Below are experts of layer 4 (counted from 0) of a mixture-of-experts language model. Rows are named router (the router's row for the expert) and show model dimensions 0-159. Each number is 500 + 50 x the weight over its row's rms, rounded and kept within 0 to 999. Numbers have three digits each.
After each expert's rows: a language model's description of what the expert responds to. This comes from a sample of Wikipedia text that the model never trained on.

# expert 31
router:502458510523524482556483453511576501558481402398490590496533568520505474522474545518458437501516385446467461446571552549476527547475569442541572559493446466483456533584511436517465549553499581546505504488585515454442606479539589457569581508416484527546442417454494455430436449441483492502531465415466451486503599477524412509469481551514479580465516499484570471518540521492469490449481430498492448498612545457470440570507498559491521490484471532563508414460497544472547478484426505
What it handles: Non-Latin script bytes

# expert 27
router:543534524399523550486459563578474469458572508501414491460538524504480546425458450562511623517486470526577515494557498547528386570423513548460488448573547494511400482517484579510465464555458526535457552532535408438539534403484455449495479510528425484433429525493442534410570599470535400490555572445516502490528512517437464524483427553532536447527436568496554547595459468454543458451517501551502584509462435602517487523495500453435528551496484424515593515429505502556465611421434496
What it handles: Noun endings and role nouns

# expert 30
router:463470471498508595461547529607511467557465494463442493609482534435454522462435522454552553440524552499534545610431579549467547558389491484448474378520479472532610555498407532374596482537507424449464504481440539557504485410523504501399402565486441600512444535540459517529469452503471441413525506485495472402536509557446531463485520485460453559533529503457522447529438528514479506504525513491572521545616433486451444519414504482487490476459458520480533476474477520488517472443594554
What it handles: Commas and clause conjunctions

# expert 0
router:523573449513464460558471501525513476389551551472502530434520407597591477536558573599406563410486577532555518510448503535482455458567559642467398513542439542511467565498471509488503504485481462619423549574492399463515472457588534512543490542574495524461522441511454575454559503406486492476505613478529601521494491476534559442483556406469479504484398525516431540438629396534536416507575523544459586486439553485552449536530539517466433560395568497457471585442531445565548534484432516
What it handles: Determiners before noun phrases

# expert 19
router:398463531546514573439461422488526616516446581587549501444441484533517565498448524482538438435497480539540480496482552416504521444623567509630527632492500489485510545513397466547499541518511459490525510391504481511516537580510480538474481473503550477539520530471528587610464467447526505493489453530574491612387485483467441483506465481535475459411517496543423483426583528523601543523490504448537434554475440533542503511503544404609464485521551474486544458486559465495538428442476558
What it handles: Foreign word endings

# expert 11
router:409528505534491518504473523470530514560512534531553501448545489524581453487455568492505485418500550487541517541500553486497479414583588482582529596446437436442511480504471423547542513554503427511538514464497460465566540548459458454497498483491487495562483492441446474569470507507478475492437532485530463602401494526455501506502414503504443411416542458560483578522563523540477495514524418449451382528454505543470473523547453443599513463461541468545536459411533523481493373530437554
What it handles: Non-English name syllables

# expert 24
router:443622495545432496595567522422505442404508498481593513406499347553524539466466536550463506506513506516487495451575546446542480441444539408657463491430455433509500535557532478578541472512572400509552453429489421434440384533463440504375497454536513552529508507502548417528566509545468559485417539633516520578467477437428453448474450445410464451555484492499493524447540466522525504416393506488509460470513544551434441597471517452550497445483463532590559466497452461441544557565450536
What it handles: Word-initial prefixes

# expert 5
router:494468519453476364527496470553607531522394499543478590474532545472481552561519488486477501465539517583460528436547438580498545428450483527454436422553517542546559563541620494544513504594545530562526539451555572438462516467570527474541430492469508500562488497403550519544463584548462559522546419488404449533462470506437470481515413559567609545417537516512573511451431473497567471589439404455489565606470539487493513506513493531480579485574492488535517499563522444505529425524520387
What it handles: Coordinates, numbers, foreign scripts

# expert 12
router:433511503556499657476516525492412517460421507512588510546523484471559522522571522510526457542483570459506460577514511435415389452482555464522521493493524449560541459548485477582569503486490442504545463477458458531457516633471445612454416513472446519563533461500492451533466468442456584538431563482519547470397471498530481482520534453437537500443492437564517449626486447559424501468428516452484515488538507536448509495488507493572519403526492600517458467435491496466468470566529488
What it handles: Capitalized name onsets

# expert 13
router:426491414534478568428457477542565463501572561568476460542527498472487541531500531552533578492413484557592478563412501476445494495521527609441566552512584521553442519446533418462401513558401587386502543541446442474469555572558544445479501600503470462446490530468554543385500386535471538481411525436494428452508487411494471480555518494507526547458496461553488521605404469515503491520519507534501564542531402465516457471528437446519547462510565457472583536400523526454540533457434513
What it handles: First names in lists

# expert 26
router:451469492554507536469564487523598366495469465540504539447513433438562433561457507429535449500482552402515570420396561485542458508496470490541466577409451520485530481505421419530508517567451449516560453478522457473561542585506467570459442437542462419485462544499502535595384541501466514523489423447508506534588401501535519542573494437561477482496461459469448544418542515414486514505547545547529577532494545521435522520539495467551545491522532492582546403441425422445492553501456451
What it handles: Mid-word fragments

# expert 7
router:540561487496496482481470504467473512493597472519487430523477487467536479449552554483500438477505543557478508564561502445482487533527494577453523386500541442509464401458535509539532416556513483547342464458458497365521468466524439492481570515430474608435516520599516552472491556447516430376522542442487621413488485510481614447483559528457564455533514521429565493454478535571522481488461439465548464561573553563568504527510552433434500586519476475497473528582539478481464552512440529
What it handles: Verbs after subjects

# expert 28
router:567496489499464513513515524494383421485546455479646548496435465530519507505428427500463581532477451551523537445455470523555491399510499535424432538468527524470586428512609410404448489451484480440452632488494575549431439453560494496498546438503524552484475544481432457497547469525518486533434503530410609577543537518492485508526556433528516547513501508472474408505496348506440425439520578502480592543597466478556462452490503603559541532533528454495537464403493535528545536508602494
What it handles: Infobox field labels

# expert 25
router:565478517395517483377427493492528485452568482528462521536495598536537503551534446517557558486527598486503541445526443563459511634457475581447476454482488538499518492486563524391578539500501599548569494564539466570508477486524552482501582533463409512516450399520465455408489459456511421510471526565567430461428536488539474531505579529515436525502467472553505447643495501484522498459533552571578526468499525450448601473512457536539499539495472590510506529544574552464456581448479453
What it handles: Table cell contents

# expert 22
router:530449506521555451472499462523487601476393421504436498468516544431431459567477413455470457466571517445499537484480570491545537481481510441498526564565553526545481504463546386567526497414474577543511458485575539574452579518476558464478423522547482471498467560526509563423459412580503471529578456503539526474600467543491536528454559477569580478386518403520565551432487518478529548561467463501576540431410517454493530473382445548518466474436551498467471486580539539457463498512427517
What it handles: Numeric punctuation and digits

# expert 10
router:402493505574418552526507489501524457508485556515634484454492511494537503553524538483544470477454505551488540558584528410438512561570560493621563577369434479546466449504436498535584513486380451406533507424595463572434453614494571602502479533587517494497486476526504496553426451458610517531365537482518547485484513466541483423556536464541543408490528484534399508476539477508478539431428510444476478504447488505513423600452574451574489483544591469578497459379498429463539565498577494
What it handles: Name stems

# expert 18
router:444455567518535483573461509452390419474515535497517527440426484556640534502538489497442488547524534450437522505514476504510445421467438447538456397514495457454452533483480470538438522544470356527502436538549418491484523516436398520466414484536468558471509450496529419554529590500443499529498544529526542586445401485535506426564368522491532470529503495486509395493467476500451528473402549497525416450500532577431447578455488481588549452462488536546455533460391549570569477444497461
What it handles: Lowercase word onsets

# expert 23
router:526481514531496422539509463474459536507430484517441483425471441413520457426492550460511499469574499464435502494546518422512406530565454476654495506475490417509512499458437613580518475491548437509465505503516442522497461462475513494532506433502456538495592485544447477551556570497540507498573517483543567543542547576431546557570452517453492297596427551479448476421553535437539497506503607458510444527490462569580479495476517424469526472632506474482466471462442433554537434466495513
What it handles: Common noun completions

# expert 2
router:518580455459509575484608482471388532401538533413500456552578484531452507488542456496416572573503405501558442512572532517556542474445448406461503538582429511427430497552584464375440500425557446473542612485486549564473540494484460540509473480463584556382447441452489516482510552514561485466552448537501438473475482482529556522555534467506528547562463486523484536617569551443504456504447462461553476510458520401503553565586494531457543546504496517528399501515538470539443472518589538
What it handles: Time and place prepositions

# expert 15
router:402477537524488479505584481540448509468524468558574574583499554599476516610535481516466469571440462520464515483553476490539498413544421516425562510489492381444509510610517541539379516418431471441454497548522547501534432471501447485558549547435568465536526558468514449366514465523486520521577505482538459501525464529542497484564577518582493584481494499505513511516552491518527483514546580533487513439571444489533487464577469453518425489607472463477477520553537510562476463566499399
What it handles: Line breaks and table cells

# expert 16
router:536442499414454630465445491596494567532570528527532442492531506471520525465473537530570557554403481581535438489505487443479466493494477590489507477465520482632454525457458430521382528528501561487431527559476506424574484556510557547456570496545531439452490560524647484526467485485574479527523533520508412500501463478472455494490553486496528473553443523531497416567502508580525545449531530626382601492530513561512437453561453450502490480453497485532599512489501546505504532398452434
What it handles: Institution name words

# expert 29
router:461531507511500506541577446490538433499518439447441406578517458581578503388468533529545499502421608451433514407476438524494516505469540568437516467557450614449546426500512527481471549506379522390539451548463481586515508430498542397513474573512512505549486459617524482531510412508492567468400500452443500577449434561536390512505513545523457505566511556519490540498430491565467421466493487456530522492515450465484531405478498478454525490450441569455474615509463461636509566518507492
What it handles: Sentence boundaries

# expert 1
router:397423481536484398584470475472440511492482439532442560369499499493460494621527423485492484432591516498606554551449514511511499574565475439478516597468609530484464467498364557519495505464547488545459510515501534472456453417553534542560486393643473476469583542474414479561460497553497504513481446532529468581581542529591533522523416514494443553517531558512454486446634512437502593463477512533521560566478520586483559487434518441505489506503528544439450520547524537499500431538571499
What it handles: Table and heading delimiters

# expert 21
router:488543552570482458563553496498484392540437547494478471479484513530508536496602523548483578464466467426403449624511493374521440541512385433498578416486441527521462487542440484446554455554521474518578444494490559502425431411495498491464478381471554460458573491431544491520480491537555538482422498510509496464512492450532577532488548531443464509510499438389371552549501567539566433487441491501541370446463516538540580499403510431498478542500426484456551514486496419459531480472451547
What it handles: Verbs and clause connectors

# expert 20
router:511458462515481531535602558443461466511598442522483447534522530485427523461527472488470419445460551516369523541438537582502480470523533460444466448514612557522403532463543499491528561451502568553440501580465505380487518530472585518551568464584576516433440567431484477415532496566440444447517447436490572416483489506527537496452516486535516534606588492492438512503616496482555563557522447468464409504351521554548558457446498466506478503485495486423490523521501459519513524535452505
What it handles: Section breaks and headers

# expert 8
router:519513455507477520476572477501501508513384517497482491552493580417477567441480486455508487437627566526445458422449450508423588506470521534434569441612512545517561540417511430361538450516580496473496487389498552449466460482559514476526481523512526433544473496482511502541452577427470521534508460502421485506511552512573469490497443580475522579485548507509563569407394496425442584614515480466520559551528478472415494497513509629484452485541529502468488499420515502445495452510528480
What it handles: Parentheses and capital codes

# expert 3
router:586508528475507409469473487519551508506557541523521421573501518436465520482569508560519603545471422429527471458497508392461476538471391550394464386579559408553471491487446499515496541525484539512428474487449526492549473416621495540587575496409536481459506484598539447400518486516486492537489442565471408486529447458472487571530504535481516446503494529470500520579467549452543445478507505584483421480513455595453449468516548468474482599534509527470595516603423528541451562466344527
What it handles: Sentence subjects

# expert 4
router:482551501464519583521535444499484478474408556499406490562548452467511476474488446550453443416449466511553559551530513514622474527487458450531475517488443554564437439455517520404478514436535469445480458534442460519458451492571448515454497541513578456457481545588486447443583549474522591494552494490441566437418559546428594460367445510423462501482509453466498530505436452608468502564510514540448449424504484457478528463363498512502507440444470582443541493554459446454525548483533499
What it handles: Coordinating conjunctions

# expert 6
router:565530548466541496442537586591447562498433462474483474483470430522506529498444515451555431547517445552436440473459545461462483426512558474563462561474592464471566517467521563587517471463513576503551446545443604597541568525505590454592424509419571507547514518507579487556550494479485532485530449541479464559452539471487549542489559542455533349534534481485495471425436576527529506453519521463477551456508508447588563559442494528468504510457477450510497488531533505457423347515580555
What it handles: Year digits and place names

# expert 17
router:562513483463534504401407511504541488563448432529496587544502567538464454569462558547555460527583464461489489555426483507525581347485552455480504532519443492518497538510548550503565478447525541507458476462488521590499496539424491527453501602580462473567480549395527500406461497527454530557488465445453629493591468535452533501452540501500467566477506548488531502462520517482407553433531531505472555562521513433568588398463515614434470544479437453518502500507518618520474553493551509
What it handles: Table cells and years

# expert 9
router:535551557440494514484455517505485521537469475482514540585506536551464534519549562391442541663462431436521492446549519529533522542513487537422449400413561498393562433429515537540469482546499463481559416452534460495543491446432493474561520532447484554499674422520444501396542513493522452441575527554540472477485515422439506532474411523550476502505446447507586418533496520469399572496538403539533505409443491491586470499591461542458470491400505496513499471529520576540423539506522552
What it handles: Numbers and quantities

# expert 14
router:559559462444484465549464545534511417442539515495423431459452372491488406498545497519471509614527524573559442487550438511490478563490359469557411470503481569482484535478443546615432464513541523511495530530489421439552421404424475469479543484467467526489621409516511515397532578466528548436501546528540508512578569527428557431517497434476503409554489568407518537481499400470531473556464571546388480477438408526528489490503523451469505504462521465435463525523464465561574474485504504
What it handles: Adjectives and determiners